From a checkpoint of a small mixture-of-experts model trained on Wikipedia.
Size: 9 layers, 37.5M parameters.
Experts: 3 picks a token, a shared expert of 256 neurons.
Below are experts of layer 3 (counted from 0) of a mixture-of-experts language model. Rows are named router (the router's row for the expert), up (a neuron's input weights, with its number) and show model dimensions 96-191. Each number is 500 + 40 x the weight over its row's rms, rounded and kept within 0 to 999. Numbers have three digits each.
After each expert's rows: a language model's description of what the expert responds to. This comes from a sample of Wikipedia text that the model never trained on.

# expert 61
router:536416518577537521518479574463515528493499487508495377524460480499479511516498505489469554460445549464479469519515599520465487485514468488489593479500501542505517523533482497488526442504538501489507459496569527459503494484512421444529510456444439437513485480500475505493470460461473540550
up0:478498489494454455543421468457461464488487511467512526623487563524541489493432477509524450455546474530538541467509495563495480528492500528539452543394443527524540513513544495524531510484543483521525502511511507517511495572520445541471465553504488509460489500472427511537522484502496522564
up1:534464553498504485539430517455483491516523487466494524536510471546499497569463546466513463470586490538419478526587519475494506518520485475493474516454464521531503546494577447453471436542516565507418460506467509551472550484503477482527555563495486514471487522432554496510431505544509492531
up2:495484464494457470470423488476455538485446484465485421469501542537503540504501536499530587513504544539487503461501590494471520471495492522409492484505474486485456471486511506419520489520515483533507432475532523472525542502549446432441500544438407549500518458481469529517466495474469518516
What it handles: Romance word syllables

# expert 21
router:507581500540450647535416546493498446503452555466523489506485519512595496494520500530537506582508530482456485537512494509471510533556500445496535499517474531527587451523471547520457493463509523435461497464491472545466535443512500478515566515438487394482389449464537468478462510501425470494
up0:497502522515560535534501504476517491557438529459459428497488525493548428457564526426586506552488491508425509400425503554486508532496448515501492534549493509487501500454511421482556448501482507552503563510494417484482512488453463510455558562476531391517541545489448495508494525514474513505
up1:454486480523477512486535431509436592518501553492445453478455523506551578483509499493538499582458519502463505515525452511499461431512480482428489544462469516502530483493578463593507543455485530548474472487500576504510574484474536413482585464487535457503554547506503486482492500568501465506
up2:461447425449501587557457446494519459532500483463500460503545496580400467490474600565497509521431495506473471485500507465462509457424526506482472507527432523492514559550575485509491580415495520477486565521561522527491520517496451500488479435477482444581480495505552485471425437529499493530
What it handles: Proper-name continuations

# expert 53
router:516526519514484472547573498481546445503498494443496515486550516516575546434495542481559472568491546570455654512597615525522471491560500544522496520556450516508493470483504515437522525469518497495497500508493458558506502543493427487557570496448506532500471483495477502503530500491483471498
up0:478499500520508518495535440462445558538465563492567488474561513514621521453484483482544450489517485530516497406542510463502527490538432544475546477445397503533387502492523481519543573477461512536462542435507514452447533537486552392527475517549509423468508447447480517472532559567507467457
up1:512518529556497561536580508468522547430500522532489488473464478610499575574566476452513398551520409486460516525584564517455478537522509557526552525478448492455421460491538539514465446487502456514555525530510465465467470493441429424553548486538452530454569524460514514604564565537504481537
up2:486506471433535504463497514537507458510512551510471482476516500448558498533573573548554477492482419458491488445461505568508554491547518515532524522414457527446485531543465541538456469471483550451492506448398434502499586527548499511539555491524422534494548460512456576549490552492523484466
What it handles: Name-internal pieces

# expert 46
router:456439548450552566480498490478543510503507543449459452522529515503561491463501516473460558533488535461509534456587474465500459512488476527490446505539491523509566483468497497495503466505561468463514549484547514548445505470497562485487614512525504477440488479451498435495435407499413504529
up0:516493537590483530473502456510412493533532414527513557466493469512514504477478449543453571489481547518498474441541504599481451543406493557445527469500466499559471522496416501471500439564501490468513479512509451480409517543489533555441555482494526563505466492470539488491479534442546469484
up1:546502421413447516535521569460537587468493539514504491540464433526482470526509487523530556529490639558532548463409454478538511441463540509483430418474454507505547509512496522515476531510472509463509496537538562424495488453554489493487511543496547468428459523488502443498541462445487552438
up2:484544540494556552543515448525524502524485452578465531544485471574566477557472460462538514470504475493494542538511568453521535496527502510554593421469495489534509519452531594470474512524515505508486477539485542454491508439506533504493517486570485448442480486593454519470517415492524468491
What it handles: Infobox field labels

# expert 55
router:533515503521436559532490533458489442524503491525502466589422491540512590531536490518493520523514541494513487543575486483494478575461434569454512519598436498537493524538528515432519404532578551491531514508475473494468545518525517473539501481490516415440483519491514433469481392468467533521
up0:563464522533524534455453519525501453492482563504490517500452500553552503405542508530517527501455598499467533509496475372518483560534519515533554432499471450515435488531503541575501537454501498450521486532557510491542581480528497522522427521554574456527502445477489459457578489518402532535
up1:582557528491504517486528473545436554523493467505544464531541477441487460455507483517544511476607543584487487505458510510484469473464508510493523449454469532515566459548536551513427520523477522465541452511550477455483501464496502558495446464471484508509486527530525495525427509541520378473
up2:510477490523496457513481509409457507510532541501450583540469475533452464551473504551499542483434470402525521512624486564444509596500539512497510498493488475474537529510518573486488485482519480477513434466495518446463414527561509529475557477467471473488519488420541494481457458499500475497
What it handles: Closing quotes and colons

# expert 20
router:485521520465609509528479456486445492518433574472547450574474593562509511430532435501547490515501505597479567488526464481464535523529497517464542519558461525482501418503481475467491452517517540437519553470472458456492528448490522509510551462509487443476500528467461502469560483491499476476
up0:553596484552465422518545439466516562460497438512561457585465454468465549465611456497480462487482511529527597519532559477468467500494483508552515515562541509501473517486487503484487471582435486493516507525520476512496529467585443524480491429540525494518478481460492484603492468413408450495
up1:480497442540492497469542490498460526547543514427447552650501541470525556485481452429501501519458541488557523489491440425507538528468491521553492549437513476487536454532420474474442485531530521411507490540453504491513521533473436499517462421476493486458468559513486512488419571506446527484
up2:525451490508415513560520502428438465486474454508452592446489483480478440557525470456469464532506448461517452518573552479482434497502525545556527473531503593479440529489508497485546467535447392498509576478472488519494506517534462461497509479496536438456490534459416503492516480522455506515
What it handles: Mid-word fragments

# expert 16
router:509479528560459517549564515500536524568394582497478451505493522596552510496516463524477550506499497478418548553529524474498518578470474551532542498559438503510558518486512488496504483449613517469484503513520431549485517506452510451503493458452475468486526556537526469489509494461442511527
up0:532584501523471451503540496536532519490498449491484510430492549514474514489560416490512574481482570531453583435482495517465526499456482435446465515558447554499529520475494483514560458563450441515481521505531488466509469530494530500527557564467527604540489504519486452577466450577516504584
up1:525502500539540539521550496503430456541558515473491519565473502496556483490559458459493528451526505575508437517529477496534520551476503538474507525575477496514506443584490506445505501509458525476481494503482503507530557531552489490547490466553452543516505488462470501522555438475527491488
up2:493525525581446530470464558562565516550509531446511468466491495493440492538436493495546486495450502509499517481574507450442510474403566548490485491551473526498548480470512473496529451444506515480472584451507523363468457445538511478507495512494484469511406557415460573493473448497523491441
What it handles: Hyphens and dashes

# expert 58
router:520512502471537593471536477469565460474517505492481474571480517506552502505526528440480518507528519475502554506546467447524463492475457570499470577574443549504499506516406473489538503527627526425470578550489505520469506506523517478514517482480501452427503498452514424427426453470424489560
up0:448476455479558548494462473512511558502469418568474434540482538477522473472498526419528605494528497567446518523492474469459457495523485409498491485473533559511508541586523478512512582461472526514425534458551521479507504539520546503438488519469472546519499554447476453483473491419531559461
up1:490487377473448520497493497510527514499532459515439410529534482502452498440493474482473508517502524549515573461477491492436516474519473475447466515570508568495505497526554480526494452492557565564524502487537539540503508637489493492487474448474494479459523434524466456444520525551433399500
up2:461519474527524475495493532521482492462533469535490532496470495535482524470452474417533529528504470494499455494478606531513532478418479501448455541487470398514566525453446462493481501479541469541554491484512574463548560477498511496428422471500535445434550465437539550501468553590517487505
What it handles: Infobox colons

# expert 35
router:607530511574535472545486517505472519560499521481462496577493517486508541410589519499501533509508448489504483481516577482415413511554520512388514549524487511515473491509459562427486506470551475468519494466522517502429526447453481501474497444503475454517465510442518488490495516551472460496
up0:472495502457501496515517496545521452476476475439497447487537466465417550477429482535485517522511462488502516520419526598532458561512450444458560550548490485504476513499524539502528532480470457505493562476463538469494490509489521492482565461520506500548574484486452523507509505568532419506
up1:480445461497569477480455471497565515570500570573523447576431532501549515497518508495527517458459484537438549517464438527513473569459502475450448501451470543486508429497459488521506528513548486465494537441507491523529453496505485558556491504441540444480528522496493455449532484496494466551
up2:572403560516504464516550470554517440528582411516495458445515566526526577447511513511490507467489536518545531479485515472489536519552461568477444487484500522482518464469489504530499479497492502436441528470495471482444560525501469553543503477531468471529511482514518515611480534419528559538
What it handles: Quantifiers and numerals

# expert 2
router:495509448476512535510459496464462477533424508477486417574541497547543531501533520420551496544471560524514501457497482411461503510511509515481523498540426520537535501517488503475515479508546593513545540473513529476449495536504436410585504442532490446503551574488489432446503484489512496558
up0:435526507559533540516495466444557582522441471514519536485533447496478539466542507449474498531477441571501515474525520544532476493524502513461469534436463533493402562524446469478517490534464478532480505443461425511508469501505512585540490436519476429395547495456423528532494536452535449550
up1:483534439518482544527479551485476468447492534489493596565478621476509548481455535492529468577540509463481477493543475494423464537486458511468456440508424541477519528518468458484466544581490561582543620539550487473499554546522498458438517493427478512395504532464532515532539458492512543502
up2:444536486508453512453453456512448514521419543532467481478520590490510477518479450487479535519488366480438524497474500492446507483498481498603546469561514572557474463483445520500437466509446529535479528527478472557454511550520565556528525587492512441589483474482494455494473476495454562564
What it handles: Abbreviation and sentence periods

# expert 9
router:509448498460477513550521532460531484547393501492499400581496513548517567496530499497468526533473514502523565486530490443480526479529483487481499464603454475486504478479474509499520427457581539506497571485522550518473506472504461408505515485547520512452499501435546475461500473462523471516
up0:442560542470508545565552558487608533448430527505490484461511546531467551508499445520500538469548521538524478506555472503557516439505431485489445483501511508453521467517471558446511487488426457481439547576478487518507469502453534410474542571502529444486445484513497508534485411492506517502
up1:511518465550452516544410535506470489525485563535416527489586517554530527419526484484436433526448494500536537495472489496493497518499564432486556505486500522462508519467504542448511448490510563415481615437461465428535553497501509536443532532528524486507608493440471504494512533505416461465
up2:439467502497480474488459505462496565499497462524502489478496425488542555503406473564503577498543556477453571464477517478526569483572518470531441493423485465534513485486517543463555560467504478482528448474460528550447493457585461514431553531472482512462546522504486530558461462493528596452
What it handles: Decimal points, coordinates

# expert 40
router:551465495500452482448466531483501563496494527450510494527524525506512494393538529480564535488458511472478524528552500495453508464458501481463525485558505499516505501510494519478528525493611450447556523516469466510512550475510483498488477471497453464494453482500503520394456490461504467537
up0:446513454517534470537530451427546520445523497432464549509485430567533529543431494525492423558452460565453518490501434512546562495476483513541546541508453543546495450486514440463392511476544540541455545477569487480557511466511537511497527499469453463519544512418523507481423490463501528497
up1:482475471552468444517482525444615547458489535498458500525484531413490494554446469511510520516469463567514544471472510478464456469495472522472492517536432465555549514573390508509507595447458540454555439491517508471516464539443512506521426527542492467511478509511503519469548446431457465566
up2:525488586539429467455528490504432529517506524445410465527512452514514548420463526419501555484506534597454464490581525459505536548518464516432510501447528440522481485470463510481520500575407495506423451584454465462530589496480466573544473481520516496621487540504436556438500478493566545526
What it handles: Plural noun endings

# expert 34
router:523478426527463494487497538473491515463463548481482514476502541514547502392501480517526509575516494544463511535566491553446442540449529473522462506528488449394578502521499531489509500491522534537463518549563452585418546453442508496460571484445462456472513546479547428480504507508479488541
up0:540444558457469490538449514489484469471504421539424551606446499504598506601508441514582496538483558478497508473542498547558480533448449516503520510549478570382489462486465496518539511519445431515478441512496464478457515454513541473495517514485429498541431522507549516628496500426440412527
up1:491464430436481519469506486548516512526436483506503465545497536540486481462509515466494499494548514503508495547543544482533482501527542464451465524500459474482507541513528570513516474484510507574493522440497499518431574442523498517434495488480558555462491527500567496494462532526472470537
up2:567520517452472583524461556508539482475506555494472575508584428443482531460538452491485541439525520526493561556492477575443480442463510549569490520478400522440423561503480536518460467428459584539493480499510451494467499587526548547484514464555460520509506544487445498532483484514501536507
What it handles: K-syllable name pieces

# expert 4
router:524494506591487471462485512447553526500467520533462429476526491549558513483576485383521509434519440474477495548491535554500524561465491529463514460517514452505535459521461513509541501516523541427496554514532501550485552490462514514513478468419497486431517486428512512488502471436462442504
up0:468587520468588510533548428465554569461431492530488504560502522502512476571550527502476520465455445526503502532525504510543524502502522421454518495454486428457444456504497611514473470516478551441529512545540466480495401566516516520522546449431546486510515467460497509486500506473496507541
up1:513503485514480509509467440467571557478506509494436466563432513502566524572541581520491506520458494508523490483494516519532416518472418499584427521453473523473492517526576482481518487480586500499478571524443516523533477564506465502411508549516471483527503561550577502491464487475483508535
up2:485522474458517512446484487498518483515511558478545487564493438561460453483503491515461474453513491449476507537467469538473459554502509464449469516534569519431446513499505563427470555468465504570492543497517527534427541511516514521498483457590461509486574465498497544518434481494519451474
What it handles: Subject pronouns, articles

# expert 59
router:533509536509453511470477511492476545495498531468539529548471504531487491448545505472516525531423502476510460503530482509470477486470453455438462552532479548490463504541518502494545490513577494512537519555546494477494583472520460478562486494474439478459487447486527538442453460551511508555
up0:448545499473511513543552501481500467482450514527546511496500490467494508495521472447574516559455510470499498428512474542512527586503476464474454493571446474438540459527572519451579477510496460528539526479527482511492515424481446482456542523504469485514545510538489501475452480605600477505
up1:512580488555519536520471542524529538483450479475474522520485462405531488465462538480548532565485470583524488527512567466471453485525552503451535446543508479466516501496429464457388533508547537491417492491555495404480540551474513449431491529476488502560497540450549491493523535498444507513
up2:602473480467505464504513559514459462481466576457527524542480451494490462483518448553513529501466501456477542480431527518482506430537419482562486547532487527508562494539481498475502480471466463526526491511573515491537561504521453516517535477496447506564490475515495516557494519586364546472
What it handles: Plural endings, math closings

# expert 41
router:511445547560482562442523509473461537532512517482453506525490526506559570435500494453486537477412571562521532446515546446517487549548461556524496549505502490507494486518506542446537477441492542460448502480474504540474487501465485419464529520469485480381442548442513554531455510460499491492
up0:611532559577433519503541529524459460516467545468478479452447476518555464433471548548450492510424555476458457439499473475480493419546498493461448571452464423428514480435540572543531465482538448508490529511488478491484520470518498441473525518544504549425546549511492470573517499513461475532
up1:505467531499493429564465525518476464446542488401531459579495525510520505438471569548540440500524478540490509474619501435515450542420450496433501433502475504412478447475476504499577520461512541519430526470512581432475510543494466542503565471437474453448522541492518553470494510515510503529
up2:499538535584552529497480506460549505511533512497482577506442475529514474446528544442508561491492383450495480481526522507425511494417433497461571558518515511489534487573528508492527538426531536415461487485501484497536515427603505448484488529458497498591459527556489555498481547521535578464
What it handles: By, of, nationality

# expert 42
router:516473553517483478516514499467556463528461475496438531466554504495546535438489540502603490594490553529445530469511553561503482501555481546508538555516469495430500505469512462433495569440543509484532515598505499543429517512460527488576543469453525486532532521497521493493519459509436451517
up0:447473521462537516518485521485529497519580544487534534519496509498541491449469537519565541454468487485551536536535468578514553510514532466474497524462513491441512541506452464441482530528578446465555483464529495468522497590394521424445507548579548447517441547544491520512502424542517576415
up1:445473495402487551498531531503500449492445438469558400474566502507511460441505526492485494515443515452465510437570405520541505522473480497530491479468471515529539487504467512523458592491563476529422480467564541479459494501527484539442523522539566484447471505523502481630451545509501521482
up2:385532410507553488482454538502593552528428461525456513498486448556476595516530494497564525463428574448504499441473553520478492488597483500447450447451515457488515505479536505465492507505551467520498500559605480531502484561495586433540526498466518477494590472524529509524484485467428505505
What it handles: Mid-name word fragments

# expert 7
router:530479542535452474496489481481499509480489538437471450520435476473504538425569489442569532589532532471508497507517543513486518504492430579522583554489499546487568513568512532505534506512464541453564490540494470489455568467444485450523506506456488421467440491555454519508482388472501522516
up0:516447440523478495487478496509473456570446515494445467487470598531522467476487487530570529526523509516484526476508510473549551588547527510464470505468500497521474416484541478488535485550539502464488544565472549451520517495558479503451480510480562474466453569516523413485465512512483477500
up1:528508514453476453485530557492471493511518539503535407466422479532508562436470520492558520464424439566552417527441488555502501505509519550382539577485544462440517543493532480439483482527473500526524481479453434492456512555446472426516509524490476463473501561505553486578451568525481526484
up2:550509480492479541464451430468570525534510519437541500525433452480492464489472470560579480544525421525488495486482500491481480551500504546507542474508545569494503486467545465559479449481419476446495450570499485505461566435507409446455499506464477475519485484465462488444518476534504501493
What it handles: Organization and media nouns

# expert 1
router:516566583534538487523465531483470498565466485412497472491537484473560521506572508428526562504447462500486538492559492490499461473553527561488521515576471523473558477541453492494539501518499480499478494489490447555483493534513512510525512373357499488455447499464517479487481504483473529581
up0:510492478540514545481496541520428513442517523506535472540444466545466415496518466477554492568537544490510576461459435496554511523469528466482519563459414504512495442521554490451507527477500512516522473438542573509491549503494526553473507477499465531480504543496469517428425492495450475543
up1:411461565527477520463483508509486488510474473489472555499460503486522527391548584465454521490495470492520454519486443524505420518517569563472526569416540466501436480500527441505492530480439514446426549527527513499470516512556536409436495486421470470516492549474514531497435563499547554492
up2:474572461485442550459508531509519501510481430516576437422539441487547518459495487447527573522502482522432491473585477528511590488518502552496460519527545501468483498507514481486529528492465454482406548553570464463573520498572517461473539435479458462545479442486514507503479570469518463491
What it handles: Person role nouns

# expert 47
router:534468484457440475441517581448560497501529532544428521517487566555562484496515477515527530543476527573493588523465555534497523548460465533496534516503483474442502531536533493459589468503489458504525502567503455538461487501484467510501525397499486494482554552556550475479411473495455439490
up0:557535467550512555513450441531482516568476508533580391474436527543486484540578539466549557556489544477517602454552455460497516507522458507530499478484481472505501483543541524463415546484537595399437524527484533450405481571504536470535523493568487517539482474520510487543488442453479395457
up1:574495497475460536504447444566576498507447548538481470458479480439458466484569526441501521540522486550521523485380533479585512509511437578482498490555442506481477579528497509566525441460486513546499473500549504498477530500492527542513495494488499587471520510488513522482520424476458476465
up2:481556464514507432539489466431533474532464492521450478520511535513497505444556485596533510517474471564463495511508578432490524511485575439470554505549460454528440508452559562534513508524480517454467455470499468460517500574490460480538529450543489485536518474521508518469539514477581433499
What it handles: Mid-name fragments

# expert 5
router:484510540542503516446476498423482534466498556517526491515462484482541588476505465500607528458477497526510520474497492486486488508479565506400554570483503505463514533531483470447487530478474486477505532502559418489449556473534497425491493509483448497471461489499532458476481484483531493488
up0:555476477513514539555512530476480590557475542451523549508509491481481512539506568504465529454531500562534509469434484483545478577482509503449459483492469454490506518478493446567568595539486469537536473519510478487430560513521494556433502548427488500507485550565504504469503526469465501456
up1:524410552539450495465533477479504567531512580492458478496417477459488486563453508533494507527502524505448556461520495454540491474526447518501557505475462527440523441520445516534486493407439552500487541471536476528483397480499524498470482453534398432491407490485542480574445451518550505486
up2:447489480444522490522574591458482498448545532517493440476542552550507518456563512539501535512476465508492516508498558498524540500464582482541496524506470515477471518562444486524554508461532493479440493515456437526519488519491505465490557380528584493458488463538585538499504431530521441490
What it handles: Section heading words

# expert 43
router:573479560485460475467516483482478505512469529525486470533521531510542488454519523468483488480451558507478533452541563515496498512547524466508489483474479497504507490587415553435496478493513535420576515458551516630495526516507545475510614459461485409428504506449545485491489469520510453521
up0:543470460508504478485486535510515477579482561471502483496516403476480475528439531463503470575421474486501476457505521475610530559457446443456516472451475497471498480524502479425465484484441499401530540469485499492496510460545500467544488460438543456487500453509454516467501492555408508428
up1:497459480480455502511504486501483542539471499510513471474505574615511509435470523541444492386570509496459554478469528485480520494441507468506451508492472484489513507567425412397521518435559519482489502438521461487494402489529502474449551493494573469424558571512463531497531491457501519522
up2:530506452482541554572459488440540432486503526467518506461426569534477405470515567510556507537406603539485482462462605556481554469530504488526560528478513492358512499524466499492484531512441480489444508426490580501549542511477465454483535480513504501520482494526519523502479495520441462514
What it handles: Prepositions after nouns

# expert 23
router:487500510501519464497532533455530570498467518471504507533468541521624547519541512493499566447430477497416533456568528461430508504557505500492478517464491542441498427499452468485467481484500519440513519574555515503428488428508440509496528537470502502416543590426553408486474422457532518506
up0:499447499515494486459462490526408508466411587488455492503467530556523517480474537483462470562476500533570591508448503432404470557462525517555514523480461436520519519509501493571492521538537498542567523440559442495465436537543560588545514530545515547518473478466545583492476488519503530512
up1:470420508521426494485458501483472527482505430506484544537452461472549519500499535513471490504511461509422518488456526465477479534487543488548546447511556538514589494535623452490541573517467559465550495472464474501508507597489501524549505530448534543491485576519457483491580517471521547541
up2:566513471444484559476427444465435550577473476608534540544496496515483489514542496476461482485467528554485488455452525531490491486510510504495494491482441424420522426459501501453476525517543496432514545492518486530485555478538536472461418586542435490485446500409520489527496474478476530489
What it handles: Word-start fragments, brackets

# expert 30
router:579459497529514470494501530510519524578502536534449538568528595545475510460581513479542511486437431516509478533497589504439429516459523504418477559473492502496513498491447507454516470493548482469519500477560468559477511470446490514459474458504473510482451538490543467512460491490468478465
up0:499518461501468526411516490520484523493436549533434538542509451518546464571517509477496500490550531488489548414535467476474452499437498532501524437514498507592439500448527509481507477536486564505448616463490498465453524523519482552542478525455525500507520482486461536514597453502470521512
up1:518480541550523551416471607438525568518422498471492433544481464502493501531518471463535451505509492500517496523493529516462524536527504522482500526504450521533482494540514493469522498470457486496530495456460500540508516519465490514491499455471494493440495491519551570553503476419450550498
up2:519509491576489469454511498491551523482498564567566453489528521468441538585524469543463492445452531509407508505578493555466488465464460542530558487465454454501484519479493480472459485464483512467456509455570496547519550471570477485489485476475466486515508473503467503506467547508403481550
What it handles: Quantifiers and determiners

# expert 39
router:537585524518486510464482601471517474462449541466494553487468543594571507433516420519515518498502518550440475454470480518385456515539437465504447513524436494409586493514443617471476462508503543470479517573571434500457486465483528507463568520404459460490544515514525454494543471459514479500
up0:521515556426537517516477479504544493508483556548459485555565516536536577478537491485511495542435531499521444540546519513446533501490503526445438497472535531488542434513461535553539445501460529484510538510538532509489496445598482547425529472487467522485512461526474495542468435463488442540
up1:554484448520513602518490541495529450471426502443524549520571541454536577523477476530548531578554492465459510484503423478472437473528445517513454576458548514474465471529546483523499522496438507510496463503461460474496471488455477435543468547511425508503460496517449541580546527516556528477
up2:575492554547499491552495559495484498462538501522436511488522495492568487485430522476424597523529541542434515512459510497490461480582446453469422464467529513501499502532458414514577483452515445495481474485538484531553508501458511532500434462498517528570511475508507495498414484506428454470
What it handles: Foreign name fragments

# expert 60
router:531533481520545449485545545400607477500475534472511408490544487497496491522556562414505514512479457531467514549502566425492476557498497540491491549432443469533518476505504508484479479484518540499466513517475519524537538540491479464454537470468432469483467492513512472473528466490501543499
up0:477520539472448492590411538466521472494491431515514458604482428475504491459556502546520596511532481505545493481544468459463452489496577477491490505482504467492521462516474603517443435511445485419473492508505543545515519494553532454491536515478516522458502580487503510516492448407485504509
up1:487492507516480546508504534514488500458530526533590457444458456553509497458496524453524515523396485550458571492407519544501507546462510529544440499449542450458494488424508529530518476451546483573499482504466525466510537545514463505478472512471530539514493476472548462500520507449502448469
up2:487445547520455516469496469461581557535529491447474586508481491505529519480503474498456560506472469570526482449557499470548520489498461496498519505512493502503531441442539429437492541540495581437520524442484490529558401550537439455523441509465486482507449501524475535404473513543453482517
What it handles: Foreign-name syllable pieces

# expert 48
router:532482483544469499553436588479527456531487484453494485502482502490500469458547436504500600510417485464502511492571518485460467570488450512431532559527457524501539507519515492472453498507509552511507519514563452499452621537514462457520517439503435514475502541582493517477531425514513560545
up0:513531473513451589562504567482540513441496549493481518503489523613511484622457500519541433532548517529525510472521461526545503496483478556472526472451488494536562481472540575538480575481525472560485533508559488532520447520444507525508507499473406506490540557512501518515509472451474523506
up1:528498534427475526522471476441528481485496500539437507549534525494544491566584407480515428522458580421469483500574525516483476546459533531496497484514473514553557580495487486490497537410518467479457495543494465522505440613522516454500466451479402471558424578495585475497572454454473543493
up2:577508424506488524552462545468496506494445499455517507509533513520493424435552561498491506520481549523488496525497578597427555567458503459554551520453459460474553441504424531501567524477526524546485503462555471501499482535515532546542478529495491489476518468512553548471479484452515485525
What it handles: Clause-ending punctuation

# expert 52
router:494499542535535454524563473492453486545484508386476474509457537519522549477539520446540551518481475500494603548546564510489485538494510548519519502572491567519501528526499519467499472544512512531526500500465437605491507517544511504537547469440437506479490541438447506499485496493466529602
up0:575512493559414436519478495476499533448533508523453533426509461605508554500472605519486507528505515484472477483502504503544527465526427558451540512441484524531457465544527507524543456473557484533490495481571512509410484524495522517560542432459505481530466491518560527498465536550516521547
up1:511453431488417501451462516454437529483528536508463482458528491568591481427506564515538498437535463450518512561499494529586492520517473489512524544532483449521590531472461504477550457517498502433469517424534407554479454483505436475483504483442619490464465487532460525535510504469461503523
up2:489484523514500475545493525503470507487459533518457440564489529532481536493502465556555460483431501513510495567507538540518489536478460522388476481555541483475529519453550532437531498524460547498476532489450438532516545448551510531542503523510535463433509511527430608484501512566506415479
What it handles: Place name pieces

# expert 38
router:562519576553524460545551515499517549537488536539498512584500564520491534509504511533535528453440414513484508526504520500512409532532489449452500560461469526478507449528465519438581449506548500445503535449558419499440459504477502470512467471545497495413466574486520521536473532445460497466
up0:496493498490534477485544473440519542467523453553531546538502485553541517513531466458513521537468521497513506538435487440468538514487549530465452526494497450477511497507499533456560415528452487441519519453553481495515486482532462517521586554506435480471515516458520535615567476466563482517
up1:537516565449512500469531526512484532591488572402473486519547510561513439480494547552473563388465497479447447459453458520518524467420457536551538437522441463451517481473553556506548498510540502496492491494511431579482546530477495531548513522512409490492492456521505500476565535458483476381
up2:434502483529416429469499588425502512486501561554458501481509462451472498529513471447456468464502482451501467516563486520510513474468489523425522564509554536501553500539479529465546435451414501462523514487543523495533499411553522544486440371467506421452580515467516464491534502467469514497
What it handles: Adjectives and ordinals

# expert 14
router:535453472481495494584505504423507525516464519470496474507451579550588506487525470493494476528519506485462556551583516473478518536537491528452460508511476552451561451488492485507487499462518497448552543489498520442467527398499513463493517457483507526476455508452524444430418507448472480546
up0:466506518447513529533573495486484497527456438484497533454490555496534477514472486548466456517541524537490495436532490482491492500538433532490476487449513552471490491510519482521512464516524548510532433573536502508446486528502525502562537456427483634425499489452536509488503466489520503547
up1:529467476580524510538527531560566542547501458530544487509536567547392547535477530481505498485539517567497465517472493481519467488492499477483491523506516480443475486473569483484468486482483478498481594473487495569477424484452567536509538553561487519469520530474496501537476453557566501576
up2:561452463457514486460447491498474493460514563494456458503548527567483533483533526530472501515532548453510513496521531497396468544505548466489420506408491453444516512461465529531563521492526388520515503491523539549489427504513514506551540564468478473519518528424510433480493528478573563512
What it handles: Numbers after separators

# expert 56
router:516484518505496587563571516504525591553418483487445365535466526507571486483565511521467545588484467489521539466531524517456504489510521452503497467500498508457531509477462507531486506494613501471454513505511507553506499432396523491505581496504497502473499534454549442485435421454463513463
up0:504525493462466481508527514508451449513506486408504495473497499421506487494513529533458460483523521540476445438484487504491530558540434434482510475493521516462510477494469507427485483571500479457484530485594466483545481525522522535563539529563503503494552495535502516473523466547507563536
up1:489422505495433414531522560546579512552539531528491521416492562560445515514451479522413385534561513451509430502533529499483516552621563525503495457500490521480560577441491493463528512541459539526540492510445460548468529438485497521472570466489474463459516479469422544483491499516512425492
up2:456538390470607464538448487553530472472551547494388471502520509486478496450490553510543542567522490493530532475516483497459511558462527553536514510530542448440514440474477532503495477492516488413547543523509492435503494494475408450452461441483520502471505595565561489542472457495563559490
What it handles: Line breaks in infoboxes

# expert 8
router:495468527574505494564549506486552528527477545520500400514497553489548540487560453502503499507513458482518554494569511475484479527473511494539538495558472530469469507458479458472479481531517535458451530476463413549521527534465504453554498482482464469477532531517540499472488476425464453535
up0:477438532530571473493515471458502406445565471495529535522414561531554537526515439539521547537472572417486447535511524469486465451538461505588531465499544579530443549528509506505546555475465512457474486534571516530525530553481425493519518586530476531514465487505537463523483488458475464556
up1:590528508496510477543543446525430496540444455495516519502573478561497419458502518468480487476460553517481570458531523456542548490523598435438474528516513491526500485507501539555517552585485495446507550546410430463477501490565445514467563479427453563516524492559417448547478407473522477489
up2:512562493504466496497509567512518531522489533547582497477495511465520525476509413509554488511542552517484497502468495450542470523509490474492520453506497427517445392463566510485524487505467493428565495494573537513544516432543404488483417460500486489496600533496552486489482508514486492561
What it handles: Dashes in ranges